Below are experts of layer 4 (counted from 0) of a mixture-of-experts language model. Rows are named router (the router's row for the expert) and show model dimensions 0-127. Each number is 500 + 40 x the weight over its row's rms, rounded and kept within 0 to 999. Numbers have three digits each.
Before each expert's rows: "comes before" lists some tokens at least twice as common just after its tokens as in all text; "mostly gets" lists some tokens that are sent to it at least half of the time. This comes from a sample of Wikipedia text that the model never trained on. Tokens count by the router's weight.

# expert 26
comes before: "|", " the", "\n\n", " The", " —", " In"
mostly gets: " got", "My", " JPN", " continued", " before", "loan"
router:471563517458526527487456524505486472431565449528479473469527482485446543532486540548468456472479480512544487513486582449558483423479514556589545535498499488469538446441459521506482536447488529556449435495564456440545486522463438546522533520520518537582570515545470478471532449552471518457556447463469551532501483561485486459541461552425516518513435533494466522461556562478546489466465

# expert 19
comes before: " |", ",", " (", "\n", ")", "i"
mostly gets: "ić", "ć", "ović", "ș", " Oblast", " Battalion"
router:455594536453551499505484530517501467454518504518418446464539448457446579496489531512510479476500488513551431537486522483511522472508476543568494569509457542482527462489475541446465520432470498571494450506529466485517465502459461565519498528484504562553610486501468514453524505523455509425559453457480571506485482566429516426547509511456516602543463518484477571455533522457516501494459

# expert 83
comes before: "=", "|", ":", " office", " name", "abl"
mostly gets: "An", " Binomial", " Nor", " Spouse", " Synonyms", " Phylum"
router:468560510458473546513478546568527478481531486598456489486513450495456547551477528554472440483449494541563515564469527457528428515532533554560534538592526518472536463454459515481489544467496512541498462545525472443540518451487418558551536547523514510542505542555462477463564486513453513491562513460455495536500447553478477488513446487485524562538431546506448555445515552463483455480430

# expert 3
comes before: " of", ",", ".", " in", " and", " were"
mostly gets: " Championships", " games", " books", " films", " players", " book"
router:468538542484532546496442538569526498455518420541473496438488467479473605547493547513521473478504506534517503555444577468570513442519492548552512544520474488492525482434475526478470574418502495612445469507547422467511501482426510542465534579511471537535531510528492489475592484564467571486504483466458511548456489529456465440488483552477518551504440507452461522479494535477503497500500

# expert 40
comes before: ".", ",", "0", ";", "–", "pt"
mostly gets: " Prot", " Av", "Re", "Ev", " Ste", " Qu"
router:496523536508512489502444550497510496440537465574447420443541480502469589563364520543464486466475432537565530492476539485555448496524526596541528509553498540475548473480483557505477519486488509532443472539541482448586472484479477567489556480511553498540550556536461465485500477538472527467500463499435519536511430492491475463532473545511510510503483523506458529490492578480529428433460

# expert 113
comes before: " |", " 0", "\n", "  ", " 1", "0"
mostly gets: " free", " Safe", " fresh", " sun", " weeks", " equal"
router:502536571475541516490438500553485467448581472524480488452478445418497546510457542572452472466472477533550482509492531461576504446494454591558519540510501529489564443493456540494483566441489559493449497469546484498513476481486449549474494516527505552527544567538473516488552463544403532486546478469465536597485468502454479481526503553435547510495469546485431517457493574513533490449486

# expert 103
comes before: "-", ")", "|", "–", "°", "″"
mostly gets: " Succeeded", "94", "°", "89", "98", "88"
router:469546573486521531490478511540535432480552483563448512490481510492452539548475556516501429485483518546517444548491544452547493456510511560576504556543483537455531423482464504485462510429487479553440503488535466455483482520457446520497481554499523517521562527548465505477536476525432572474538472464448522529457494559455492490532463543398506524542459524425510581433545547482561464437464

# expert 59
comes before: "=", "\n", "|", " =", "aged", "The"
mostly gets: " JPL", " Turnout", " Insecta", "DST", " classification", " Density"
router:495567518481584538479427493504494447458506491544450473481501481497462588502445560495496486451428487541510503529488528503566512448490515529574556540551489549495534463487433513452440572471501486544426474500531446396494484461475469558512497565501579540530532510527509514493529463529492565466529445488456526542486458514475471452533517550432512535499484556447503519489565532474553428435453

# expert 30
comes before: "s", "ing", "ers", "es", "ed", " and"
mostly gets: " fish", " Battalion", " mine", " protest", " sent", " milit"
router:455527500471531507475438549498481497464513464556436471458536439452477598504457558515502525482453441517486535511493532479533466481559495529517506500559444518496515475455433557454470509430489490559438463500505498464542485454478475560473488566469532519509532510528478481479525516551490534396533431465473581503511436513432419427586506556494502548569460547445515513463536522466529474475449

# expert 93
comes before: "\n\n", " The", " In", " He", " It", ":"
mostly gets: "pec", "Source", "Note", " Position", "wat", " del"
router:458517551497515541469488471513468498438548473573480510423504426476474535480449533521472489503513453553503496555465558454551467479484523572526571541520475515497528449427440555453493516496486581546489446485536512450475512489437462497500527572507496564539590537568517453456553488497446521484524485479481495515493441511486470468551459529415555476566433548449491539516509530421516457447469

# expert 49
comes before: "|", "=", "-", "The", "In", "On"
mostly gets: "\n\n", "Re", "Awards", " chronology", "Results"
router:476506528463567512515494509537499498431505446577468497470514442476477574522440546513463458441466514497530481512485526430538487453487523541590566539554492524448517457453433503483503558458492499546431486486576457429511469469448481566527514559516506538527533528529458443479543476513463554503512467438482557534484457553464465447540466542469531535494440585476485524494540576463529465431473

# expert 106
comes before: ":", " of", " by", " ·", " to", " Title"
mostly gets: " MPC", " www", " Succeeded", " driven", " Directed", "uted"
router:444532512437536554489494493558542449474542467548429476440494465467447589552443517498467474464472462535527474537478550480577489462538506521561549556571473533518505405436489537529514580512477528538487485495539467422470484459460437494533536539497531529548498550555483465447514488528475543497535489511470511517488452544507452499523460513416568563491481537492494541464562508455522451456433

# expert 101
comes before: "\n", "  ", " —", " 1", " 0", " 3"
mostly gets: "н", "ا", " Pav", "р"
router:505556539451558542493455540539482494508537485511455502406536467503498534499460541508495501454524484527526464534512565504543438487476461528543550543502449549489523485490441551448483533438528486535433468518529437474537484493472481549477510523567525547588588500517487475446538494545409544485511508449466541526475465512439439440527522509385515573555450520427510527493520564473540501518457

# expert 77
comes before: "=", "  ", " Total", " Win", " 77", " Loss"
mostly gets: "\n     ", " Dom", "St", "Location", " Binomial"
router:465560499485529513511457555525514445450540479503423451464523472442437517553456563561492475507480491527520544559463564475532467468500504544538547542539505492446511430454462526479457526495458517570477437505533440406541485497476473559541539509503516560537521531530460482447509452494457512487518453474465547545470474510490442451575428519430561528527457560461492551433507558492531458477446

# expert 104
comes before: " of", ",", ".", " century", "'", " was"
mostly gets: " weeks", " latter", " months", " days", " year", " decades"
router:523560538477538525500431501571520499451521472553469442409505451459479580529481547523485466494479500541587508557424595519540546471472541528500509520577467507454538490422481533497476518482538523529489479497515492436516494476464492536479555537523520527514533534545465473454535454527469569480540477479447523549448446531509489416538463540492604506541433542529450533437495516476532495452486

# expert 37
comes before: ",", " (", "a", "e", " =", "t"
mostly gets: "stein", "feld", "ë", "ère", "berg", "agen"
router:473551557439525478483444547503497460454533522512475470490547435455467549493503496535489457481468500543563471554495515471549492471519455513532508549497487559475524468517474532445420491414495501552455479523556447492552422474463463583502481543502490510566546515509473495448524492531426518409589451471449546505487459536441493465527485568479495573501507512462527579450533568451544473469452

# expert 79
comes before: "=", "\n", "\n\n", "-", "\\", "}"
mostly gets: " $", " \\", "\\", " whether", "<", "Note"
router:475523536492557577497490511540540472455535461541465472443542444471480512545478594543507464454504501500522515509517540488497485495478495563572482510552475533469558433462453538485453522457492527521400474533607494460541487470482444567518528548521523555518543538544464461463512474509433546425487430508417526555458496498452464487529475525493503552506490540434465537508557549442507441450469

# expert 120
comes before: " |", "–", ":", ")", "R", "L"
mostly gets: " MF", " FW", " FI", " AC", "AC", "MA"
router:463527511497593514510472552518491455418538449569462508459512446454486593515471573556446481487441471501535497577479525493533465471489472535580513574543499538417524456455462538472509512450499526544483479503541486466510470509440450517540532546495495514542573528550479434498503500493471568460523453440455558562516505534494500452521520549419576507552470518486467513486483563487539448481494

# expert 35
comes before: "=", "See", ":", "History", "Career", " See"
mostly gets: " Turnout", " Insecta", " Occupations", " Running", " Political", " Occupation"
router:433552504461545510465487478513521456447544464559452444490504500490467596497453569534446441493436454513509491574495539423551482423453508538567540533539434556489516467467461533494447509465456520516471448505542438462509456521488489561505517569518519527516556509581457480516494471517488515495558441494456492535468476515481445477515463544392544502508496524465483544471499579464486451477444

# expert 102
comes before: " |", ",", "\n", "°", ")", " ("
mostly gets: " Carolina", " Korea", " Florida", " MPC", " Tennessee", " Ohio"
router:490581520508586481488448555523512505478532480534467439451541455511469583519474544490514466489490483478548451507487520492521483489508475567538503580571475493494507447477441521436449518410495496566448479489569434429540479487459497584488494522501496529531572485524502484481528479513452551449538436499459567519484474554438465451558519559431523531526492557466510549466555560444516500466466

# expert 122
comes before: " and", " but", " he", " the", " which", " \""
mostly gets: " while", " season", " These", " journal", " where", " anim"
router:462505563480594533528472508540552457495504505541443452487519435461492537509451534497498478455450511493517499538444568488548425459484504526505508521542487505497544455486459542423459537491443510567460446467507462441503505502469491551489558564529509505538553496533439451468501495563403533486517455471421509528488480553457495452580463562491587527563463509433501566502567517487536463471495

# expert 66
comes before: "\n\n", " The", " In", " It", " He", " |"
mostly gets: "\"", "wat", "”", " Who", " Rap", "ST"
router:477584544459583543508448524519470475477548435511475471434514410451500552529473507485512503482466481532530497521491534488505474462487489536559536509537483529513542433488453530480451504443487521589480425504545441459488469466474504526498541551520533543536543489485511464451572431518441522495504434429442547542515463529498475448554508570424552511513414517472517497465522564441542475446456

# expert 50
comes before: " the", " a", " his", " an", " her", " its"
mostly gets: " with", " With", " by", "with", "With", " under"
router:471535523430560539481491536532509472464567460552444441469490435472479529538450582556457480425498485519532501509452565472574495469568535569554519519514480501485534438449455553439462507437469517531464467534524457460539450429474491562542531541526551525538535496530476477461514480563477512428550468490490558500479490576488481462544446526472578506550475513500488498488552546465562480480485

# expert 20
comes before: " the", " a", " to", " his", " he", " voyage"
mostly gets: " resigned", " Ray", " starring", " began", " begins", " ENG"
router:428543562487545536483491532524502369460531492539457477503534480476469523550477539535441495449435472468528506548493579499592498485538536505574530549529473536464549452437504536472450526491477559508467466496541475480539493489455466546513504546568521523526522519538471479447502447562483517490523415477490535566436471545493478444503473532445589498515448511468472517427536531484541449455493

# expert 0
comes before: "-", "|", "19", "year", "up", "1"
mostly gets: " Mc", "-", " Lac", " Tele"
router:502554548474534516462462526506528459448559476520480468474551452434490547490462547507488433483455489501528494530469554443549463458498476559536504524566514538492569470475425537421477494439465509551434478490541464441487453487440472562553517565534550519536516538528509478463524465544456535456519446462434512522455498532483476494545474540419516526515432553473448531454546584479575482465473

# expert 125
comes before: " the", " by", " to", " in", " a", " that"
mostly gets: "uted", " hosted", " held", " while", " ordered", " obtained"
router:459520575448572584506463521563480460470552514576414445494523437496424527546455566562469471415489478536526525498439538461551468469555521571536534490499432497501525462493425561454486504511511551544441503486515490475526520467475462555518477532515506545497541530499449489469507478562442550469528474463478495530511491525486479466519481525502566575533513503516508564488566506433557470453481

# expert 81
comes before: " |", " 0", "|", ";", " 1", " 2"
mostly gets: " Goals", " Athlete", " %", " Pld", " Player", " Pos"
router:453513538455532526472451529574499451466537460543485502480495455485479555492472551563474507477462511515534453527483526468584479418489475564598499551515506520476543474426464541484515529450508563528502474480520395467523487504457448512494488532528500570552584536575436486476547486534434554509564446467473498581471487557444473446531469523454528511536478522507461511526539564483550481483479

# expert 85
comes before: " |", " (", "\"", "wat", "ter", "on"
mostly gets: " Data", " Rams", " Press", " drums", " Iowa", " News"
router:495548560468531532481481555543479403458511429536480502504559432489472586562476550481475464496476493530551496536469576426544470440515512542556536565537458508502520429466452565513464547437493531560482424502540486474565452478460476568489508513520516551546523492573501507469528482539475542444518481454491518531446501546505457508517468565419509519517476540472520528426518491438535495483482

# expert 1
comes before: "-", "|", " —", "umb", "ss", "l"
mostly gets: " part", "from", "De", " ham", " mar", "omp"
router:484546533421529536506465470561461493468492484582452498503488444445492521518405541530457494508493475536551481583455602478558489434526528541585550568494525523490516461472415545449509551490505529500448455484574477464486436476499475552475528538520506528562516572489483468479504458514481575531527501489466491535476456563469461478554450496436517490548438521516466542518521550488519465449481

# expert 123
comes before: "|", " |", "\n\n", "–", "  ", "%"
mostly gets: "Rep", " Died", "Species", " App", " la", " Notable"
router:491526552414521516481467512564499440476528442579481464459535477452488529508494516569459452427417449520538485503489588456539447443469514515591544517551480502471521463482455544482478580454477515592469451468536463436529484462470508538486571544537526513567525524531484504466579465529480546482552495470464511563472449547449453477528480529463492526486506500515517524452496556496529482439482

# expert 23
comes before: ":", "\n\n", "\n", " (", "com", " km"
mostly gets: " Known", " pre", " focused", " ser", " ag", " Family"
router:500532535428530544489466477520503454453562478518460434485547491511446565511482538543464453482469501518518450545507514493559447440530534544592562552550460553492553445507480535503486525447471511535478489539564452454519511439480443518521522525466492562556563543545498502497532487535459596457558449463418540504489454511468477499514518549427519558494458527501469554475504540472544468406488

# expert 72
comes before: " |", "0", "3", "1", "4", "7"
mostly gets: "uge", " Del", " 34", "On", "13", "12"
router:480554550453521534459470529513476454441567454564469458506558490489506555567442562562436487466504478510542509517499572479565506502531480564579500551526523522472563493468517562475481508473500535524476484492533514490501466496476447542512536531530485512556554536558519503501468449571477536500544427496443541563464459570459494434501448525437530512524496526496483568424551550429527484422470

# expert 107
comes before: "-", "\n", " /", " Candidate", "  ", " Votes"
mostly gets: " Bre", " Tre", " Apps", " tre", " Pe"
router:479542528479528512472440503512494499460510475579470469463534492511478536523473544530454456484478466527548457481470503478567464471504469553591544523509475523474547498501489571525508509465521517556409490475539472409517458462493478571501543533505520530564579552551502472488469446520482536442550485467443523537501446564469477451569489549445514561486424579473469499501534541431558459415462

# expert 56
comes before: " |", "=", ")", " \"", "m", "on"
mostly gets: " JPL", " pm", " Loss", " FRA", "bu", " Rock"
router:490579549457519519507434559532555470472498477527423470438491471485471538539476555509478439447486489522554490534495522478580490507484462519563520541562507524458519440505451506459447490469461515560498480478528408486487465488428475566505508540501549523543531530539486501419526509509428535459533467499470551586485481562439457486551480517434568517517501552456458489435510551460519422460462

# expert 80
comes before: "|", " |", "%", ".", "–", "na"
mostly gets: " se", " Votes", " dis", " impr", " pra", "hum"
router:472563549424525511482476483583476453469500508550488479476497458474478572484460545539424437437510466488583513504477532422525454447494529549554498515578481507462520441480490529492443531454501514530484485501553503468540454488478519502502536521534541548546520519526446482454505510558425523422567464448484503554462488571440486480529484511407511532534498538481512557491560553468565448432477

# expert 100
comes before: " the", " be", " a", " have", " not", " make"
mostly gets: " would", " could", " won", " to", " must", " received"
router:425513509454576549433447533565480491480578474524444490456507457470478516503452558547463512463469516476543491513452543438548495420556505537553578572525514520469527466457497494450471522462443545509419469535537438454486485463468427532519519535521550518572537498552516472471561481511449501464526470490468516559481504568502471426514436536490539506597489518503466524481504513443513492464473

# expert 14
comes before: "-", "19", "born", "°", "18", "C"
mostly gets: " stand", " decl", " employ", " ‘", " IN", "Sc"
router:459474576424515542519472558532506455453540471582434471505507461435440530507443528548497434478523471486561524520474508457519478461498499590506519484631501505472533481504419533454472542478493489518438426498553510489513485502466491542537559534492526531528540530541458465476496458523448514444520477498417514552450478513493488461528455505440529560552444507485525563459487522456561448465468

# expert 21
comes before: " of", " the", " a", " that", " it", " he"
mostly gets: " than", " because", " surrounding", " around", " beyond", " own"
router:492499501477589515459441512559502476438538470542486442441561474476477529552482546519473468446473475513535512468404516525514519438522497508530552523544459484439556476450441531486425535499477538535447495517528466445492470425478446521523534535531522522537536547531475455432559439547468535477518439479458568558447471523487490458515434554495590500554480516509446537490547493454556450475497

# expert 89
comes before: "  ", " -", "-", "\n\n", "|", " Total"
mostly gets: "\n     ", "SC", "\n   ", "DA", "RC", "ER"
router:481541531470570568479422529535514469465525449546459481444532477467475542511483554587453426454497476518520529529447547487584484487500524529585526561540501505462526480471447501488494552478515501552449481496523441477511471492443454530544522530493530545568566531582473468457543450519455526481506495452479564550491478523482427457567446555429524537543462546469489525483500557483514451482445

# expert 67
comes before: ":", "=", " in", " of", "^", " as"
mostly gets: " located", " Location", " Website", " Spouse", " NRHP", "Location"
router:442551528481513525500444533556505464436531499532424444475532442493475575480493524521477465449480509521488481511459527474566485444530449534545553542547488529504507417459411571465449510480475529533485449522534499437497490459476449561511510538533531559548508505535524521470509474506460536480496488449432507558479450562460485450513482511444549568518466505455458548453540524465576443422424

# expert 94
comes before: " |", "–", ".", ";", "/", ")"
mostly gets: " 34", " 33", " 39", " Pld", " 42", " 0"
router:494517598435546539500471539541510494473544486598412467472525426476445540516465533565452507458485495522531466552504607423528465450488507576549526526526466536453493504474433578463505559495509506576455503474570468424518489509454475562504538531496547507538544532571466493512490482543417528507495482472472476574499484516486476481536498515440535522517473543494502493511512533486527489432476

# expert 38
comes before: ",", ".", ")", " and", " to", "–"
mostly gets: " 1965", " 1960", " 1958", " 1964", " 1942", " 1983"
router:460534527460554583511491534513525436470526484568456483518540486448483558501470562518461473484449480493521490516493569489565493487558477529534502551565493496445552489440478527488449516481509517534417445515515457423511454498484481549506505560527509521561528522520482447490494441536455543458530432460443531560456472578437489434524459557488536501499466556479509559423541545452571480432480

# expert 32
comes before: "\n", "  ", "on", " 100", "ons", "ed"
mostly gets: " illust", "oci", " without", "av", "omi", "aint"
router:464555532498513517487436486544503512480508467573427458462495442488494515469486533566431489458492472541491479561492558437566469441516514531520537541563451534498537477456422572445500505483506518509434482497580448471508466494503509521459480529498483536561558548547512473468537468576443516467503472461469558583453493556456477489522513540476521530587432560462479526469564578504523468462486

# expert 71
comes before: " of", ".", ",", "s", " in", " and"
mostly gets: " law", " Council", " province", " Court", " territory", " basis"
router:455547522486559492469428521541498506470520471510453464460513441447508617523468540518505470482479503518570496520421548484512522423513486531510540546578458476459548484436436552449421533478493487547465463508523469455529496458458482560502543550506528564522547509497469505466558490539490555451553480493454554501483470520431445477532516532485520533549393546458498522478509484440583478463486

# expert 17
comes before: "|", "-", "S", "19", "H", "D"
mostly gets: "There", "él", " Ken", "omp", " here"
router:512504576414513532486474502544520465430546458568498444480560502435474549496421553509456451470487471507562462502459548453551473487505499540541546526549468538454566457493471580486449520467471503537468454488542436434512441505451471514497519530535522526535532537560491471449524457579475508490517473523406563528490474584484473447531471525459510497533464579473452514477497543442520475483514

# expert 63
comes before: "|", "  ", " also", " 1", " first", " 2"
mostly gets: " Density", " votes", " →"
router:477506522454550480504466531582485503445553471548471459470482485448445529501471516555479458453469473528563468540501519456563478428498488531602500563525530519490521490505423554470508543425512552548523464467543490429518466459445455512500516552530525545563597552500491465479511489512452580475568453475462519550487446508505482451522458513406529528535455540488469547515509534479522442443499

# expert 55
comes before: "|", "\n", "  ", ";", "–", " –"
mostly gets: " Tu", " pm", "Cal"
router:479552559447530502495460531512502452481508497514460489483551453475496533560459580551471425498466471496586488546510552438577436491520504564569560509526475539486538485458457521450471529459471488527482470491554492454538475498463468523525514523515543535535543523544459487487527463554445518424544450454462552586443483533438454458547480547416511539515470555494475561472553542484549477449475

# expert 51
comes before: "=", "The", "In", "-", " a", "On"
mostly gets: " is", " was", " 1958", " been", " being", " be"
router:511524597465550539482457560542533489477562439544466489481520430478476556544477505503517478499469498507504535543474555496516455454535524525535479507611499502423535461446447526473502529439471468598448480511511478469509507493435504541509554528516522578514494519542487446457543492540443580489529482436442529548456493520495466452505452530469535526542425523482495584478480508465599479453486

# expert 31
comes before: " to", "ing", " in", " on", "s", " by"
mostly gets: " pass", " began", " sent", " changed", " ended", " turned"
router:429554563473569565502459551580509475514568469577439408470536447495462566503474542494480490453463475514487556516456516478545426449567484549534521546544475511468512467470461519476487543478476489546391448530527451491478482470463462509514487492530521541546524527516474506443542461530487598460515455495464506497492442513501499471548469505462518482541456514432483549430569548491515485462488

# expert 24
comes before: " the", " a", " as", " their", " to", " this"
mostly gets: " changed", " both", " take", " across", " throughout", " around"
router:455523551454587539481451511532483478476553481510449488485528489499489525542471535523427463438429467555500519514449570447516474483533516564553526565512487540496482468436446534441452520480478546568436473524545461465574459448464436616532486537492506523515522505535483504499500514523443518457502439498467539559509505547498461433531501558481518571472453540479506551515554524504566469430482

# expert 42
comes before: " the", "-", " a", " his", "00", " birth"
mostly gets: " during", " pm", " During", " within", " Di", "year"
router:494567511402555499479497537571476416447522500509455502470518460419503524533416588525487513482498489519587495540477545495531510466508518583547551526505506570492523487488464547488479497464493551499449431519565455475531443491456468551524513518526483536535552549534482472456550499502467548496488474449458496572495474536507511464535446521476592560547451549515438531438519538506554460480465

# expert 52
comes before: " the", " a", " his", "  ", " New", " an"
mostly gets: " by", " into", " alongside", " Avenue", " ap", " at"
router:432529529432522558495469520499487469493542480528476484470538449446486515524448603542463477464495469514524505560466573454541459457493500565535559529533503518463519435445471537425393552457491550593496467544516470419535513468456520545521519541559534514555545495524502445485547479492508509447535477484495520497448489546487489494534430574470546553561447527475494544491506532494542479465446

# expert 91
comes before: ",", ".", " and", " of", " in", " to"
mostly gets: "ology", "ile", "ments", "ulture", "ness", "ism"
router:442518544478560491492440526506525450500472480549429478490534510496424562517460556505481425449481469523502502532482573409537487494553469510510519506521428533484494438453453536433483545440485522587482448440588464484521446476497492540488486591492495526519550518534466494500543473522451556443531454483486573526472503512462448475545505575473539567528503549476489556502553517475562452485493

# expert 78
comes before: "s", ".", ",", " and", " for", "}"
mostly gets: " DVD", " machine", "\"", " operator", " signal", " file"
router:484535566498543517492479495548532519470556448538385494433503437506481521514480555554459481400477508476550505553476547478538455490518447540532534528555466517467575427440469529516529499450478471539444513517495451499529498466469444575485504546504510552548542504523459479441545497521452536463521436449475551511488503520449512490553482582502578565534437541498466495489569512509551475470458

# expert 92
comes before: ",", " of", " and", ".", " in", " to"
mostly gets: "ments", "ities", "wards", " Goals", "ctions", " whether"
router:423545537431570550485471494494502429447507503528451417485585496470470572479432566514456483460453497509502493504446559479548532450501506513554559516505438547455526492452463545452473517476513523565471449516509446411539431517495461544486505550508539542539519483500482470463523491548470558480491435479474563530475523591474464424532471524484534523497460520495499508493507535448552433457531